Experts of a small language model.
Size: width 448, vocabulary 8192, 124M parameters.
Experts: 12 experts in each of 11 layers, 896 PolyReLU neurons an expert, 1 pick a token.
Training: a variant of SOAP for the experts, 532M tokens, 4062 steps.
Below are experts of layer 7 (counted from 0) of a mixture-of-experts language model. Rows are named router (the router's row for the expert), up (a neuron's input weights, with its number) and show model dimensions 224-335. Each number is 200 + 40 x the weight over its row's rms, rounded and kept within 0 to 999.
After each expert's rows: a language model's description of what the expert responds to. This comes from a sample of Wikipedia text that the model never trained on.

# expert 4
router,179,166,223,244,146,208,197,218,108,220,162,276,183,177,177,280,168,251,221,141,179,183,262,149,185,251,196,187,196,212,204,228,164,204,223,201,193,186,184,137,251,246,199,279,168,171,234,234,248,139,148,151,227,152,228,126,124,228,148,191,222,147,211,273,187,158,214,159,170,142,249,190,205,217,265,230,160,213,221,219,200,167,135,246,254,207,195,258,246,167,213,193,217,230,132,290,141,219,197,245,249,227,200,162,179,201,141,127,209,159,188,193
up0,210,184,207,162,166,216,231,137,177,236,200,173,258,228,216,217,184,190,202,158,233,196,140,195,193,214,255,133,159,182,199,161,159,376,217,172,220,182,180,220,250,207,166,259,237,224,185,204,259,300,196,199,197,176,163,150,177,235,216,208,166,197,132,196,176,256,218,205,139,242,200,159,148,177,165,247,199,186,179,169,163,117,108,199,140,255,207,170,221,226,144,163,211,180,199,253,158,221,191,137,196,190,285,261,216,211,139,258,213,238,224,197
up1,238,208,196,183,186,208,310,179,158,266,172,167,198,214,125,219,172,290,217,192,137,158,171,103,157,168,234,165,256,266,135,198,266,271,141,255,182,184,204,159,216,133,228,194,231,236,200,269,158,205,230,247,221,243,237,205,178,181,227,214,241,229,256,217,123,164,152,220,227,190,224,266,172,226,250,208,216,223,233,179,149,220,155,145,307,204,272,185,236,254,129,225,198,199,201,148,216,34,266,166,219,273,263,167,245,145,236,240,174,141,230,188
up2,267,194,173,240,169,213,177,193,187,194,191,206,188,103,210,246,97,169,142,172,201,226,209,210,245,237,177,200,217,207,244,202,213,263,74,199,140,219,164,243,234,170,225,210,212,207,165,230,166,255,192,208,102,245,236,273,205,239,262,152,231,233,264,186,225,195,231,191,202,172,227,186,256,175,232,196,235,212,219,141,165,185,193,205,237,186,235,183,184,215,262,112,263,249,146,151,224,170,163,237,270,122,221,196,204,193,104,179,165,177,212,282
up3,173,253,171,285,259,174,195,170,131,209,246,204,229,123,208,203,130,201,236,176,213,219,218,218,195,223,173,156,194,127,173,139,230,192,222,170,118,80,196,211,215,163,207,238,233,135,224,244,181,171,195,194,184,191,198,257,142,153,189,233,208,221,201,197,187,258,139,170,208,188,290,212,281,230,119,190,233,169,235,273,192,113,267,190,204,213,266,227,200,204,100,189,281,303,213,212,212,191,170,263,199,209,199,254,237,181,151,208,170,223,211,255
It responds to: The words of, a and an, and verb endings like -ed, -ated, -ized, -t inside words such as accorded, stylized, dramatically.

# expert 1
router,208,203,158,212,178,257,204,178,173,280,182,264,265,239,180,196,220,247,264,136,168,221,261,151,151,212,140,202,238,202,218,249,244,263,234,124,195,221,177,131,200,201,183,248,163,174,188,277,214,182,247,199,178,234,220,159,140,252,172,217,264,155,236,228,233,180,231,162,193,134,281,168,227,272,192,196,194,289,140,259,154,229,187,249,223,269,209,253,165,133,208,243,158,260,213,261,140,260,149,228,278,222,165,208,141,127,207,207,188,204,226,165
up0,177,236,253,203,181,153,125,236,110,199,248,173,172,143,180,226,167,213,155,188,213,192,263,284,188,220,279,219,201,123,208,175,258,235,246,187,163,217,192,169,206,313,226,160,307,230,200,177,221,191,262,221,192,225,162,166,144,187,194,210,133,91,177,236,276,293,154,159,213,185,232,157,153,149,208,263,159,187,175,205,186,173,216,224,203,183,276,210,254,231,122,124,239,205,159,207,204,149,200,330,173,211,184,233,191,262,236,161,175,211,235,252
up1,234,222,311,205,231,167,264,246,179,202,192,197,143,233,211,180,144,262,260,166,225,165,139,198,261,224,157,167,186,234,206,155,252,83,199,117,244,206,202,233,234,190,152,208,231,250,167,211,218,199,126,203,231,203,195,184,141,241,251,212,172,127,217,276,109,257,238,214,230,192,199,237,203,207,244,195,153,214,185,217,191,224,250,199,209,216,276,151,215,206,228,194,204,266,190,181,193,221,223,168,258,259,262,243,252,209,143,265,155,198,155,181
up2,256,192,198,221,176,262,139,139,248,207,233,104,209,158,162,174,206,204,154,291,211,148,169,146,228,99,247,239,209,194,158,198,216,205,187,201,158,178,125,196,204,212,190,191,215,195,286,208,185,215,178,182,120,175,173,174,154,190,151,204,157,240,196,222,170,193,283,252,223,147,155,233,187,142,191,191,171,202,158,211,234,235,214,164,242,194,214,218,233,176,217,225,176,181,210,176,169,166,171,266,211,183,187,198,121,169,232,220,221,240,137,157
up3,157,236,218,257,221,187,178,163,198,242,169,263,201,195,204,334,218,241,181,159,129,156,275,208,236,149,163,231,206,182,239,147,164,230,184,147,265,194,124,187,122,150,120,211,212,194,205,207,208,167,194,198,169,162,245,192,228,155,263,196,181,247,162,133,222,161,232,236,184,156,242,177,187,240,225,277,261,196,149,161,229,245,197,135,176,149,164,216,214,146,296,124,151,228,244,213,181,198,192,271,201,227,227,149,230,228,259,175,180,147,185,136
It responds to: Middle syllables of longer words, often after re- or de-, such as Exper-i-mental, Recon-na-issance, exp-lor-ations, Ljublja-na.

# expert 10
router,130,206,163,263,203,214,276,208,132,207,170,232,229,155,134,174,170,237,228,125,190,190,240,158,205,293,176,196,201,188,190,221,234,262,202,173,197,174,182,194,275,220,183,239,201,179,231,244,197,116,159,133,232,181,248,186,128,227,89,132,259,138,187,206,211,224,128,214,221,190,184,119,168,151,239,127,159,209,181,234,156,187,131,211,242,271,193,251,229,208,158,158,126,225,116,223,166,201,200,261,275,209,166,266,176,176,174,176,108,221,145,226
up0,254,180,249,202,185,240,252,197,240,191,154,159,206,197,226,174,151,255,186,132,160,138,207,261,232,214,155,202,201,222,204,123,183,143,201,210,191,204,128,174,183,162,263,276,184,185,174,213,236,249,224,140,187,208,194,197,230,220,188,120,202,208,255,168,154,189,225,282,160,161,190,150,194,155,328,247,184,274,211,159,199,224,185,281,244,194,199,240,148,235,214,242,173,222,200,119,186,217,172,208,178,177,263,170,115,233,228,172,132,170,177,218
up1,250,217,125,182,218,280,206,207,229,209,277,221,143,200,257,189,264,202,226,177,229,173,176,209,248,152,182,184,226,221,207,215,161,203,215,139,242,216,178,180,168,164,172,231,224,178,208,215,220,134,146,202,180,220,236,177,199,271,172,206,231,268,208,218,184,229,237,262,158,221,220,261,213,189,162,150,250,184,240,130,156,267,163,175,246,195,250,133,265,237,208,202,174,162,204,216,267,210,259,140,245,219,191,214,174,167,205,186,200,248,280,186
up2,181,207,239,246,191,195,216,223,159,144,180,218,180,223,237,261,246,188,172,211,156,215,256,123,166,208,260,199,164,201,228,181,243,200,137,222,289,197,218,184,315,191,155,210,224,231,178,270,182,209,248,305,183,204,267,126,127,202,218,167,196,157,205,144,170,199,261,108,146,209,198,128,239,133,183,149,200,183,129,230,178,246,182,222,212,182,245,154,167,292,231,222,259,181,200,224,229,239,195,182,168,204,199,212,211,189,209,197,197,218,208,188
up3,206,187,174,219,260,205,154,222,240,222,300,231,200,200,194,180,215,198,231,226,217,249,103,259,291,278,254,202,122,183,176,267,165,192,247,219,236,226,266,147,158,273,130,216,204,182,212,196,215,250,250,207,219,188,175,229,174,248,177,190,151,224,153,246,152,226,110,226,181,180,222,128,148,171,148,158,259,215,223,219,208,226,234,264,233,212,215,184,172,183,183,195,192,179,147,206,173,210,160,192,252,237,231,210,126,264,263,192,224,143,184,248
It responds to: The, his, her, its, their, this and first before nouns, especially in census phrasing such as between the ages.

# expert 6
router,194,198,147,210,191,199,180,177,167,219,194,215,271,169,152,192,190,217,283,196,89,144,214,180,167,249,180,218,195,162,168,279,226,209,246,221,172,227,123,125,283,147,150,231,163,147,181,277,196,181,210,144,222,134,176,181,119,206,117,222,250,166,215,205,140,183,191,200,191,223,229,150,236,215,250,190,157,237,166,250,172,198,229,257,255,261,157,257,149,219,182,203,147,201,118,301,178,244,186,241,286,201,172,224,172,206,136,236,185,222,186,139
up0,209,198,238,247,252,154,223,190,234,193,204,185,160,201,245,173,231,192,167,197,249,239,270,170,268,152,167,211,194,216,238,171,193,199,215,184,151,271,171,198,148,180,191,189,120,228,245,274,221,178,197,179,122,210,190,178,123,184,195,228,188,204,189,201,188,182,219,176,241,240,195,210,155,204,152,217,235,206,208,159,125,191,166,236,246,219,142,159,197,152,194,213,246,273,246,232,219,245,157,251,224,212,208,190,204,159,177,233,194,135,169,142
up1,191,183,173,152,257,242,154,127,274,214,209,198,185,177,208,154,172,243,147,224,157,152,216,238,228,175,204,206,69,206,131,160,189,239,228,233,231,262,276,204,206,218,175,192,162,233,249,168,139,145,179,179,180,208,271,186,204,130,246,186,214,198,169,282,199,226,200,193,209,124,179,205,238,142,243,216,198,236,205,233,179,220,245,192,167,164,222,227,255,269,278,148,158,197,185,241,127,183,164,198,230,190,202,252,164,229,207,217,220,197,237,52
up2,185,250,143,192,168,195,171,140,200,200,219,238,180,229,233,245,227,178,204,181,211,207,171,228,249,226,249,204,207,151,158,164,230,135,179,209,155,151,214,148,221,244,147,232,261,179,180,217,236,152,222,256,177,230,198,196,227,212,166,168,167,216,214,180,223,114,169,251,173,180,173,311,174,149,107,168,220,239,285,187,223,227,231,251,210,223,145,189,225,221,184,236,128,193,218,217,224,220,216,215,178,187,247,204,203,132,176,193,190,148,188,196
up3,230,247,208,189,224,215,131,239,168,208,239,200,216,108,252,283,222,209,183,197,242,195,161,270,240,169,212,230,257,186,168,195,227,196,224,237,235,221,202,153,210,143,167,213,179,241,217,238,215,164,150,220,214,255,259,212,186,202,204,207,218,290,226,134,264,200,147,236,221,230,145,186,168,179,197,163,197,149,197,185,201,187,211,179,207,213,227,180,213,231,218,195,139,182,193,151,266,188,183,239,224,192,212,171,228,184,157,226,182,199,201,208
It responds to: Prepositions and modals such as to, from, into, would, until, plus pipes, semicolons and dashes between numbers in sports tables.

# expert 5
router,173,177,102,188,155,258,266,267,150,238,177,192,259,177,166,217,160,208,229,177,122,193,200,182,137,196,197,148,187,183,130,167,262,218,214,181,184,111,153,132,241,167,168,224,148,142,249,176,209,171,202,146,221,196,200,251,96,214,164,216,297,181,230,174,186,240,181,207,218,208,184,187,154,188,224,171,190,278,219,266,198,261,209,283,240,275,250,254,204,203,213,238,210,258,135,280,198,240,206,234,262,228,197,219,191,209,153,163,169,159,233,160
up0,235,211,211,164,192,336,196,256,186,196,230,131,173,229,220,186,273,175,182,224,156,223,196,188,181,217,166,225,174,212,186,210,250,269,167,191,262,236,287,229,225,171,185,178,234,157,211,151,176,196,243,182,183,164,168,212,249,220,195,212,223,217,193,214,196,170,194,224,247,243,152,257,246,180,207,224,180,179,126,236,256,192,250,175,174,194,216,207,150,206,196,221,197,229,222,100,149,165,260,145,204,223,222,175,198,255,199,120,139,204,232,183
up1,264,228,232,170,159,188,261,215,227,130,253,204,194,197,188,269,235,185,212,201,185,219,205,238,222,134,271,176,221,196,197,253,213,154,227,231,198,205,266,296,208,176,209,186,210,209,89,201,250,190,230,183,139,241,204,198,195,108,267,172,203,204,220,156,185,251,218,195,168,102,169,116,279,224,184,202,261,213,145,283,190,238,302,154,176,180,193,204,220,223,197,152,220,209,249,201,266,263,97,179,208,221,173,177,182,120,258,244,194,250,231,203
up2,160,262,201,226,147,239,121,235,215,199,244,213,203,182,169,199,226,241,211,154,194,158,136,155,237,192,215,165,159,176,237,149,226,210,188,185,225,166,189,245,257,145,196,181,195,254,155,215,199,180,248,200,203,274,196,177,298,290,158,162,200,242,206,192,154,180,257,225,152,238,200,218,217,243,226,156,245,228,188,213,183,208,246,210,225,185,211,148,237,188,146,165,174,195,210,186,192,255,197,175,184,244,222,234,203,149,297,181,179,182,175,249
up3,146,210,202,112,148,247,227,280,140,238,227,196,205,201,136,194,246,160,163,183,205,244,199,241,194,131,267,248,246,230,162,225,182,94,202,196,82,217,257,254,94,212,150,176,221,224,223,218,205,175,194,185,149,234,182,204,118,216,183,145,260,245,233,265,171,236,212,157,126,229,221,251,213,189,194,77,185,177,262,150,179,206,172,205,209,170,235,207,125,200,161,123,143,281,210,135,78,184,193,151,186,238,213,208,201,245,176,197,175,177,278,183
It responds to: Word pieces and suffixes such as -al, -ly, -ing inside common words, plus than, having, had; examples paralyzing, jealousy, foal.

# expert 7
router,191,192,157,243,183,221,244,241,111,179,185,199,211,135,249,175,144,256,278,108,159,149,194,206,270,266,211,187,137,162,216,171,186,200,250,242,164,197,167,190,208,189,135,277,220,211,249,268,289,136,228,195,193,207,200,196,182,198,193,191,269,255,209,222,167,160,150,195,195,180,250,149,203,180,269,230,189,332,163,220,181,277,224,229,246,273,209,231,188,157,245,225,113,208,182,281,202,267,177,227,202,244,179,235,160,204,197,173,147,239,138,202
up0,203,111,163,281,192,228,230,195,234,106,212,217,194,169,192,143,180,183,223,231,208,217,180,131,233,195,152,120,210,181,250,117,227,242,221,190,268,174,231,200,215,160,196,188,207,227,189,214,271,185,163,174,233,144,214,208,171,221,138,176,272,186,193,230,179,235,223,214,226,229,192,147,247,144,185,285,148,231,256,231,123,254,175,189,158,187,179,208,215,217,153,187,270,177,195,174,277,222,252,233,222,245,201,244,210,170,144,182,200,150,139,210
up1,181,225,161,225,194,218,269,144,167,168,219,196,200,280,205,202,198,229,221,317,224,210,220,246,190,266,165,241,229,204,218,188,272,114,212,167,124,257,225,198,258,196,146,177,224,197,220,215,234,235,200,279,222,203,192,242,210,204,250,213,121,196,208,200,154,192,129,228,232,197,212,121,224,194,162,252,201,196,279,219,277,247,216,204,171,146,200,220,226,245,200,200,184,167,146,186,140,253,206,115,235,242,151,208,240,222,206,143,170,213,132,261
up2,262,194,248,177,235,173,200,224,178,227,175,245,228,97,203,241,217,163,243,164,189,168,171,211,164,188,141,200,230,216,268,209,218,183,241,203,150,141,253,214,200,183,220,280,216,195,180,193,251,212,299,112,226,205,233,189,197,220,206,219,143,212,142,237,211,218,250,178,234,180,213,272,180,238,163,181,182,180,170,220,153,252,194,229,211,260,236,209,166,201,282,203,195,279,180,210,202,234,241,237,184,197,245,207,232,189,152,171,220,251,185,192
up3,223,187,245,193,257,212,206,214,150,211,138,203,211,205,151,154,265,225,208,219,170,203,178,189,171,222,180,105,195,178,119,185,226,222,173,224,214,196,200,209,155,225,223,197,228,133,247,237,216,172,115,221,198,201,212,227,217,184,194,241,137,192,296,239,142,207,173,234,276,246,202,154,195,240,251,212,159,167,208,115,202,204,244,219,175,162,181,148,181,174,117,229,200,176,222,177,159,205,230,165,236,160,203,201,146,163,185,223,133,168,248,225
It responds to: Line breaks, opening quotes and brackets, and headings, above all in taxonomy lists such as Infraorder, Family, Class.

# expert 9
router,182,244,160,246,191,206,203,167,116,176,187,241,268,180,183,259,156,256,232,186,169,208,256,154,240,190,201,197,174,126,160,201,212,260,225,157,206,169,118,138,281,187,123,261,155,190,245,230,259,143,151,176,253,257,223,186,170,311,163,220,234,206,226,183,187,229,203,260,239,171,276,170,149,174,227,173,226,265,187,202,226,186,212,253,276,219,200,255,210,157,187,238,143,196,193,201,125,267,102,234,294,248,188,219,195,171,221,255,194,169,200,152
up0,172,186,150,170,203,201,164,163,132,219,193,244,170,278,237,196,204,226,173,73,167,302,267,193,216,207,226,219,218,251,205,204,303,234,178,170,147,177,227,171,178,191,215,201,242,201,234,237,184,177,170,220,216,165,225,149,266,240,91,176,142,210,174,194,187,151,235,223,171,208,184,252,184,191,236,248,250,218,183,169,278,201,215,237,184,196,240,199,183,191,182,221,266,153,171,257,200,309,206,196,190,194,174,182,229,164,225,229,237,212,152,193
up1,242,165,236,231,268,249,210,148,221,125,212,195,213,207,234,196,195,232,107,218,137,176,189,177,189,215,159,220,178,287,144,208,203,215,170,224,169,184,233,163,154,171,269,246,179,224,80,154,287,145,174,199,138,199,189,231,265,212,152,262,179,144,204,268,206,200,210,186,162,218,218,249,154,254,245,241,172,207,207,207,224,281,258,203,145,273,162,213,227,243,197,251,235,112,194,169,274,250,230,158,273,216,176,223,205,159,186,263,163,215,141,202
up2,158,162,213,172,248,205,186,130,246,240,184,200,227,229,175,162,190,244,215,232,187,231,173,162,274,181,216,168,155,177,186,197,195,181,178,206,153,216,124,239,233,162,231,197,126,227,152,216,145,202,176,187,253,237,144,163,170,251,205,197,235,243,166,173,258,306,171,181,265,197,261,208,204,170,209,217,177,149,182,172,214,184,187,309,247,164,235,216,245,180,225,169,226,101,209,245,229,133,172,232,163,202,239,233,210,197,162,225,189,212,149,219
up3,104,212,218,233,164,157,231,152,149,148,244,188,204,191,200,210,244,201,231,242,164,297,151,216,192,154,147,222,230,174,236,297,172,198,176,199,144,243,237,157,240,154,232,202,187,204,171,205,250,255,230,191,167,171,196,176,212,181,211,176,186,198,215,205,173,160,169,216,258,184,153,172,230,225,221,248,187,218,183,234,231,125,277,262,201,202,182,171,132,133,161,263,251,241,180,187,200,188,182,169,228,213,229,232,198,212,212,197,150,188,160,239
It responds to: Syllables inside personal and place names, often foreign, with vowels and umlauts, such as Z-o-ja, V-o-jna, Po, Hol, Jr.

# expert 11
router,154,225,128,193,189,232,194,247,163,193,234,255,192,145,162,221,204,211,246,163,108,163,217,187,249,287,145,152,170,118,211,238,232,208,242,200,147,150,127,209,285,226,188,225,173,171,212,304,219,138,162,141,162,197,182,163,146,229,193,225,291,188,227,194,167,196,184,143,221,179,234,198,204,182,212,136,230,320,208,250,232,235,222,238,264,201,255,231,162,228,165,159,122,202,174,195,136,253,161,209,231,188,204,218,195,165,139,175,164,245,166,191
up0,187,258,207,206,239,127,195,142,148,190,183,241,214,200,219,215,250,193,225,186,272,249,224,130,205,235,201,232,184,243,190,181,212,214,241,213,203,183,220,202,236,206,245,253,183,156,209,228,146,151,178,221,307,230,260,134,205,187,186,178,189,308,238,233,240,198,209,229,225,192,195,260,211,184,271,145,233,195,262,245,212,230,131,209,175,141,179,229,118,200,181,191,212,298,233,219,226,237,155,246,254,195,207,235,222,213,264,162,208,226,168,279
up1,215,198,177,171,232,255,172,239,228,208,172,196,229,257,170,172,192,185,216,280,127,243,155,268,201,190,173,146,232,53,266,243,215,228,182,273,157,228,178,204,120,137,200,243,229,168,122,252,261,231,243,159,120,254,220,212,172,163,256,220,148,253,223,253,249,106,215,127,207,191,242,174,222,237,191,226,106,226,166,215,217,232,187,116,160,164,252,232,213,219,187,192,200,198,180,190,191,198,226,214,222,182,202,185,174,181,170,210,211,181,188,187
up2,246,261,238,129,210,211,147,242,210,213,162,185,211,123,298,194,135,171,246,270,242,185,216,184,234,252,219,204,144,167,205,217,161,258,260,155,277,201,170,283,173,208,239,192,178,245,296,222,222,223,155,221,151,137,241,171,227,274,215,97,191,112,205,196,186,273,224,223,179,88,211,126,157,208,219,252,248,177,114,239,249,192,193,233,230,178,213,249,188,178,265,200,239,178,233,198,217,155,215,229,184,249,177,228,169,187,143,157,202,198,199,207
up3,221,193,235,195,275,181,174,161,213,187,198,213,139,167,224,230,203,196,223,154,140,199,207,113,193,225,172,218,188,155,241,192,256,194,201,228,194,101,159,207,124,150,245,265,115,194,256,276,173,168,206,205,201,192,176,176,188,189,199,190,190,186,206,164,201,172,197,164,278,229,227,158,159,163,221,225,175,212,174,207,192,243,224,219,165,238,199,236,191,177,231,164,192,218,208,225,131,184,200,146,195,190,185,261,227,224,185,213,164,224,167,210
It responds to: Lone spaces, hyphens in compounds like Over-the-Rhine and twenty-six, and capital or prefix starts of words such as pre, anti, inter.

# expert 8
router,189,214,159,234,219,182,173,156,156,136,209,177,300,147,182,207,187,228,274,174,115,168,166,164,186,225,151,207,211,123,189,221,201,233,222,123,197,141,130,219,248,194,175,286,169,228,232,224,270,208,155,173,151,196,229,184,116,258,180,185,217,175,190,182,208,181,201,198,230,174,213,144,217,219,253,163,175,229,181,222,203,244,163,266,205,328,197,271,227,220,219,228,172,234,151,248,188,242,223,208,227,226,192,212,160,158,183,244,173,201,155,147
up0,177,146,214,148,123,199,210,109,198,198,251,212,218,186,181,217,171,226,278,140,167,188,181,275,199,204,251,266,229,205,186,195,192,283,191,259,223,196,226,163,265,229,192,173,222,225,247,202,264,203,219,189,202,261,204,214,186,208,170,248,141,183,190,163,246,250,185,265,165,244,173,161,207,195,182,167,179,181,182,260,229,154,143,131,227,176,99,181,245,203,197,209,190,187,201,156,230,138,202,142,222,175,189,178,208,155,290,176,236,161,231,206
up1,243,216,186,200,180,186,160,254,164,163,234,179,196,159,224,232,230,254,225,145,190,235,195,214,199,198,180,287,252,184,173,249,167,186,226,183,208,249,141,218,272,151,147,242,153,137,144,172,214,211,279,265,212,253,182,214,238,241,245,163,253,245,169,195,136,275,153,186,192,174,219,166,264,209,189,186,191,159,168,263,188,225,146,177,253,212,177,182,200,198,241,277,136,250,229,127,155,214,148,242,177,217,242,191,154,142,247,243,185,235,235,170
up2,234,243,198,262,207,182,188,243,174,126,199,302,268,188,172,200,212,226,276,200,230,158,179,221,208,225,165,194,150,284,118,165,72,231,181,200,234,177,120,258,248,179,143,230,89,260,210,166,223,245,233,267,233,205,196,217,248,261,220,199,231,205,232,206,130,184,220,199,188,191,115,223,210,180,163,224,203,191,187,169,197,183,238,258,168,223,167,179,249,209,228,189,175,197,148,147,222,182,191,246,170,129,127,257,184,213,201,255,243,160,204,250
up3,77,222,189,208,211,217,181,189,134,208,151,231,196,196,220,178,190,224,152,136,177,232,268,213,228,237,191,217,151,234,181,233,220,214,212,285,269,162,201,234,218,246,223,195,192,237,161,208,209,133,205,186,187,202,192,123,219,246,184,272,241,243,176,227,190,146,215,251,193,140,234,115,235,128,239,261,278,102,165,258,163,171,310,223,151,203,111,203,180,237,199,88,204,204,210,130,199,198,186,229,273,238,226,190,196,240,240,217,206,248,233,168
It responds to: Nouns like film, album, series, song, Best in entertainment articles, and the first pipe or dash starting a table or list.

# expert 0
router,167,176,191,267,160,183,240,211,169,238,244,189,194,169,195,244,229,281,237,187,173,188,208,175,183,249,190,208,144,200,169,195,235,284,176,159,207,141,137,211,277,158,176,213,180,257,210,243,194,188,188,169,243,201,209,171,201,273,146,232,227,156,213,203,211,225,200,166,176,236,245,130,238,167,245,191,200,253,158,237,159,175,162,181,275,248,230,231,238,179,241,233,95,290,132,218,125,216,159,271,258,213,154,176,187,171,199,192,158,194,166,199
up0,167,187,231,162,184,193,212,122,264,205,242,169,292,253,145,236,195,233,195,245,235,251,212,234,191,232,201,228,185,242,323,213,182,258,173,230,200,225,259,179,256,163,191,133,110,126,147,183,166,202,196,196,225,115,125,122,203,175,192,145,176,172,124,283,200,205,291,171,195,217,223,220,196,171,189,171,222,235,171,273,181,252,179,215,229,187,217,263,230,250,232,230,120,253,219,249,76,234,222,177,215,275,181,177,212,230,239,203,193,158,237,295
up1,43,269,228,195,140,195,212,162,234,235,144,266,243,147,156,253,264,220,181,286,257,178,185,246,277,153,216,226,162,261,180,195,196,229,144,109,166,278,279,161,194,221,228,247,233,144,169,120,177,270,207,224,267,176,205,219,246,174,154,238,216,92,222,218,183,254,161,180,189,265,162,196,180,211,268,181,221,200,204,136,201,239,240,189,189,197,204,279,173,176,204,218,176,242,186,268,167,152,248,217,209,176,210,203,224,99,196,168,178,231,177,127
up2,134,286,192,236,164,197,167,252,213,162,166,210,181,210,179,168,241,220,206,205,160,208,257,208,212,196,211,183,233,173,242,217,178,196,171,293,190,214,243,192,127,249,213,175,181,239,144,231,146,263,225,259,168,156,195,119,274,270,188,210,212,203,221,213,243,165,129,226,237,275,177,244,170,193,272,182,257,181,218,138,176,227,201,257,270,261,314,180,226,160,196,146,81,165,232,170,249,156,261,273,162,152,194,211,171,167,208,124,165,144,225,235
up3,220,201,254,252,210,200,151,228,193,193,240,229,203,197,312,298,191,221,256,174,210,173,222,182,210,185,176,204,217,229,220,185,267,172,193,210,221,207,160,239,179,161,159,190,176,142,190,138,108,262,224,189,179,166,174,274,180,234,208,269,180,171,249,181,163,221,105,191,195,186,188,110,179,193,251,189,234,234,150,201,207,218,149,188,173,209,199,215,239,251,139,162,180,239,178,136,225,157,233,247,258,191,159,158,153,236,230,127,228,199,242,178
It responds to: Digits inside numbers and coordinates, units, and quantity words such as people, some, many, plus field names like Total, Attendance, Died.

# expert 2
router,127,222,156,263,179,276,180,177,149,229,198,221,242,186,137,237,119,175,210,186,156,203,189,177,167,248,205,224,163,163,174,186,175,269,219,180,151,190,147,222,282,209,211,248,111,207,176,224,252,112,225,111,205,241,230,194,123,238,126,186,276,162,252,250,186,201,179,234,271,189,208,139,166,204,211,172,211,236,220,206,195,231,150,207,250,246,172,225,166,142,168,185,176,201,92,218,111,226,169,289,256,224,205,229,181,238,161,208,197,189,151,213
up0,265,214,227,179,176,239,232,146,236,270,179,208,178,185,164,187,215,203,169,200,124,263,144,131,191,196,227,137,245,170,247,182,192,195,228,237,158,207,180,165,231,246,187,198,280,207,230,202,208,229,218,204,176,171,201,234,155,123,194,141,164,238,221,248,187,223,201,206,198,178,221,136,195,156,232,269,210,200,276,205,106,278,173,252,170,133,151,215,172,201,226,223,158,189,212,152,170,305,158,248,155,222,316,280,203,212,142,230,152,155,168,276
up1,241,205,155,201,196,185,193,182,158,214,148,198,227,212,164,163,204,238,245,212,179,224,126,179,164,163,167,242,199,263,237,264,195,92,318,171,210,171,274,229,192,230,253,315,222,190,227,122,222,198,294,175,201,150,191,150,155,233,160,142,180,204,291,232,201,173,200,199,217,246,193,109,188,230,233,160,225,193,219,215,202,257,180,221,169,282,249,156,196,216,247,204,166,216,161,191,249,81,160,210,124,199,183,258,184,206,140,205,255,161,195,220
up2,189,170,165,170,128,234,205,288,176,155,196,179,163,185,225,297,211,291,149,205,175,200,264,146,211,209,214,146,172,194,290,222,221,213,186,163,100,245,268,227,227,257,194,222,243,248,241,204,232,145,208,145,128,177,202,174,179,169,260,216,286,252,224,331,153,224,228,150,171,215,214,225,245,179,198,185,222,231,179,228,171,179,162,136,256,181,259,201,221,276,216,188,115,266,193,160,254,274,187,192,90,157,183,226,223,197,184,164,169,204,163,226
up3,177,151,154,254,176,165,148,174,203,266,168,200,221,244,206,201,168,207,186,199,165,169,208,124,161,221,209,246,180,235,213,187,226,217,282,154,236,201,225,213,227,180,192,118,149,172,187,238,116,115,282,194,198,268,199,207,132,215,129,217,210,216,182,262,160,211,218,182,171,164,215,223,159,91,210,210,180,231,240,165,96,254,221,225,134,225,199,188,234,185,157,243,101,245,221,236,197,199,239,161,191,199,174,214,178,171,148,158,218,213,210,159
It responds to: The word by, digits inside years and dates, and capital country or team codes in tables, such as ENG, ITA, AIK.

# expert 3
router,178,191,144,203,142,223,193,204,134,203,200,248,219,195,222,189,224,259,267,171,142,153,186,150,206,221,124,139,152,145,186,217,245,301,263,148,191,189,175,169,283,179,126,266,201,189,237,235,238,181,154,211,171,183,235,225,153,232,109,142,287,152,274,253,212,192,149,185,249,197,205,147,227,227,247,181,244,216,173,269,188,223,149,269,275,227,206,207,184,169,237,227,154,260,120,258,164,296,166,238,240,224,187,220,192,203,194,193,171,209,142,171
up0,214,224,236,221,152,153,123,194,194,225,211,238,234,161,260,113,198,195,190,143,197,161,128,227,189,205,362,229,210,170,259,232,206,262,233,140,175,123,208,222,231,206,141,161,228,215,169,214,209,204,244,187,126,221,167,183,171,202,230,179,200,162,220,193,213,221,192,143,199,177,163,238,141,149,203,240,169,126,242,227,173,244,264,179,178,180,229,145,298,187,230,240,201,245,190,223,225,142,259,157,171,146,154,216,211,300,234,173,202,186,200,168
up1,211,193,216,255,159,159,226,237,195,245,208,193,236,185,288,134,180,268,229,234,167,142,193,205,202,245,186,181,214,162,241,180,211,233,192,186,133,166,205,164,290,155,279,103,292,226,218,241,218,206,239,171,235,260,166,223,201,146,215,222,231,188,142,205,236,234,181,195,216,206,163,221,221,165,234,210,139,255,179,216,149,200,196,244,245,211,197,220,216,227,189,182,269,249,188,220,139,204,91,192,219,173,193,265,229,212,161,205,211,212,237,238
up2,175,239,173,194,187,205,262,187,139,203,175,177,212,205,138,206,241,219,190,192,194,227,157,126,160,230,184,232,263,211,144,155,170,169,160,169,229,155,233,221,227,214,154,131,153,229,215,172,148,134,139,131,199,162,184,148,133,206,236,139,195,197,172,213,240,171,217,233,211,180,229,139,155,221,257,179,169,152,154,191,235,157,228,178,182,190,207,218,187,206,142,222,221,233,252,155,214,250,158,193,207,194,245,243,204,281,216,220,169,214,192,166
up3,151,180,221,199,210,243,232,236,243,208,216,144,135,164,238,205,235,115,187,190,147,165,207,213,154,217,202,218,158,153,217,254,140,150,235,232,249,211,184,229,189,166,144,172,281,204,229,241,148,187,195,228,212,233,203,194,172,284,272,197,183,185,222,130,252,148,183,211,226,193,176,188,200,197,220,191,216,186,255,218,175,277,255,183,187,193,222,227,172,206,261,198,245,149,227,190,188,199,216,193,153,171,151,262,131,196,157,125,148,167,215,228
It responds to: Commas, and, &, or, but, including, and table pipes joining names or list items, such as Simon and Schuster, Smith, 1917.